Weights of a small mixture-of-experts language model, trained from scratch on English Wikipedia.
Experts: 832 squared ReLU neurons an expert, 1 pick a token.
Training: a variant of Adam for the experts, 15165 steps.
Below are experts of layer 4 (counted from 0) of a mixture-of-experts language model. Rows are named router (the router's row for the expert), up (a neuron's input weights, with its number), down (a neuron's output weights, with its number) and show model dimensions 0-55. Each number is 500 + 25 x the weight over its row's rms, rounded and kept within 0 to 999. Numbers have three digits each.
After each expert's rows: a language model's description of what the expert responds to. This comes from a sample of Wikipedia text that the model never trained on.

# expert 0
router:512520423519518477512472485530465474510517492470461484524455497508514487554531499476485511499481454484525500503507465504519517512530526493507550517512482538541505518514
up0:513502498510543473513467512536489512484498500541499479496504533522483490463475476503522518492514473512547504524504536503501524504461515480515496530513502463477504499481
down0:497449524492476558514482457528505507554533475526507475514499484521470506513536538479452489495482470457500537555488471540490524468497489499495549484525476456466519501496
What it handles: Place and region names after a comma or New/United, such as Australia, Georgia, Angeles; also surnames in sports lineups and tables.

# expert 9
router:534510500521514491435487487536508530515504526486473517511505522487538465486512528488549490487550423519497494507506510498521510509532515533489513489485475539520484497493
up0:489502445471509497485465506506461519495502511473522488507521493489490490521483523443445503479483539522459574495509455502478497528519499485517521462507490474534500507485
down0:491509493518537495525503532506498468471490545520515508503458497487489499494518524498494506539485529440490488501479514488489512481478525465538485517521478437512523489520
What it handles: Year prefixes like 199, 201 and 187 before the final digit, "was" and "were", and middle pieces of Indian and other foreign names, such as Sukumari, Septuagint.

# expert 2
router:513537505500505476477466501517502527559528532489462468535476456486536480445486539474511497506534489509525480527486467494481506489524524505479539535510492523550457513520
up0:483516496513490510478484500551524449545491491487568515464481556511530532499562473500480508490499519476506515504484510515548539477501537473511487497451503509505462495523
down0:508493485465485489563500518459550558543494505523468548529556494474485502507473502540496540483504521525477518477552493488492529490478508492462469442501462523456524462492
What it handles: Semicolons, commas, closing parentheses and sentence-initial He/She in biographies and lists; also inner syllables of chemical and taxonomic words like carbonyl.

# expert 6
router:511534505480522464486499488569472520546501528453507507521465509518524486482493498487475513511529484521489468504552521512486496510526526520505545458511538492524479486516
up0:487512450471502488474491525496468488517504508540430493510553539495502506496516500503447518552493528474502504495521521490496499496505483488534455545481507520493563532461
down0:510533451491540437481462500536471501527473504481522495500502557494501524542537507503499522543504507531529449494486520527522482538500466507523498509536458511457506485511
What it handles: Pipe and dash separators in wiki tables and bullet lists like squad rosters and award tables; also help, worked, way, ellipses.

# expert 7
router:498532351473511483512499498472501499492549536488482487518477500506506496514523514501492490475508489499546501525523487501520526501483515486518496532497485516484492515499
up0:492517493484521488518495489512477518476536492503518495502503453501542488521511475521545509521503523487536482519464474502508483504513533486534535516480541510516522489493
down0:501521522518464509538462489501523474500523499475471508489456505521499522490507519496490492522483506479539494471536492520545486539458450508483496480449512489527480504469
What it handles: Last pieces of personal and place names and standalone digits, in sports tables, music credits and biographies, such as Jerome, Bonis, Sosnowiec, Daphne.

# expert 15
router:483521500492518502520521442550509498485498480461475431523472512502512478505510513487471499493520496490534524524524537499501540464490541488539522518484538462466468513512
up0:502522514499526484491492446547469459534473524501508470515557499494545468510483500510496471477515557486495477532510507472535457512544522484509497463467507515499485445528
down0:505501451508503494516487493466507515466498509510473471539525471476496549494497492550504484525538483514485456488477486516517501518458511557500463477510517507500524471460
What it handles: Blank space tokens and table cells in number-heavy tables and coordinates, the "of" in "out of", and verbs like began, started, with best, least.

# expert 3
router:525527439528546458500509477537513512500445492506522500515501519509516472507545496452500451539496496530535470529530502505497510516518501465502478464502493471483514495502
up0:496515509525485451486487448507515482479507507465531473487503480495483513503527492481495503504480502500457502473534460529490508469476507519522510523523491483498502483492
down0:535514476477511504479529494466532492468487453488497539529579456488499574518511525465527489486564524498524509525483456465514505489467516513513528473520470453522495490538
What it handles: Title and office nouns for people, often capitalised before "of" in military, royal and political biographies, such as Minister, Secretary, Prince, Sir, Member.

# expert 14
router:512532499505511475469481476512503506461468508475474514525458491527510473487528500502466503481516481480479511513487507538492492554490530505543458557518489502533519538526
up0:505515500496504463479503491491514525501489487505520507559514524472514479537513531505571534514503531477490510524511496545549483473498534491549497456531465500523526521523
down0:500464480525491513520504501517506510465483477515478513554526501491481502508474525502528501511481490504495513500490502478548481492491465484484495475504469503499523485510
What it handles: Number words and digits such as two, three, 13, 21, plus not, any, Binomial, and inner syllables of foreign names like Isobelle.

# expert 12
router:456531500438534490566489474569548493484517547491485468516477503538535515487511469470528493501521493555496513504538533500469509502479497501495480507504504486521490464545
up0:494529501494512467517515526564515502543505503503474463501505463536512474518528515491526490459501516491491455534471563507475519554499571509501518496499500502509489495499
down0:520509504510486506487513443542496504525514489529500530476524506513535498496487540518491499501494485479449520510464522514523456522496497473524517482539511512511498542485
What it handles: Invisible markers after geographic coordinates and inner pieces of personal names and foreign words, such as Ibsen, América; also in, of, Park.

# expert 11
router:481557499527573447493480468488497484532484472483481516530522474500519537469502480515547511453493489531533458557501483528523512500505536529472516502520514469485526464500
up0:529535497510496487511498525489529537531513507489470507492511505529515508498524501527469510482505534482536447478469507488529532536520491485515513489565490517508500486511
down0:498510507470451466481504496509478539497499479468517577478524505503508487532517499504486499479489538487465490496493494488495518536505476514471537475488479498513465461489
What it handles: Modal verbs before "be" or "have", such as would, can, could, may, plus "I" and "you", and == section-heading markers in sports articles.

# expert 4
router:476536490530523500501482495509532457526466564472482472549466511519505518508494475500523490481527465534540501489488489483469534514478504485553509498493493538511473498514
up0:522538464486524470540494510511495540530578516500497521485496508478511500516517564505500420465515476470511512500529500521524508497491488495507501471470536505519471489533
down0:494495495514494508528490510502467528496523505485476518508479477506475489430541509496512465484520457467487495476489536528513504499484503491500491466501481531493501501491
What it handles: Prepositions and conjunctions such as at, after, before, until, for before event details in narratives; also the Mc surname prefix and $.

# expert 1
router:518525513502539484494458469527537443551509463475520502547494487498502469522520502509489474515500477513514518510540519478490529514520506506544540520498502544524502553491
up0:527510512513510499486431519548525541532479498527473503515463483466486497471533511464478535504464537473511498516503479546485488509536508491500526488523522514497534504501
down0:448469494484471502494554523493456506593542505502491500480475460535468447500554527517486493485492506500529496457491507546497470480517458529473563488479542492471506493498
What it handles: Mostly "as" and "As" as a conjunction or role marker, plus than, more, former, other and nouns after possessives like his career, their life.

# expert 8
router:480539404483516488529506490524469520505478485510486485517515523494530506514504516458507493460552519483546486541540516511454548474500510478471514536487492523536507500467
up0:491509489472513467476529486508502542489504476490496465517483506528532511484495517526509476457495449500525501495506476518525537462436520471500513486473459481461499478520
down0:511499484487532502494484452505505505459474453521490467465506495460463496514527450550485476509500453478466529523497516463484514487481569470511512475500530504508522494510
What it handles: Field labels at the start of bullet infobox lines, such as Born, Genus, Family, Date, Production; also nouns inside physics and math prose.

# expert 5
router:434527499491503498469502498546503492507484459485458452513504491493528536467511494505503454492493474507472485525520473489505511473510523500505537493485536517508470505525
up0:493533488488519477497478503506493508523462474467475512531488500509503495502508546452507486487466483532491486509485522527500524495491502503505540497503486479480482478484
down0:508498514520486514503506504513468494521471537518530491511482461560498541479498535481484507521491475494508520493523486510508533512468514497480461510502485501482474501459
What it handles: Commas, "the", hyphens, line breaks and sentence ends, plus word pieces right after a capital T in foreign surnames, such as T|óth, T|uxen.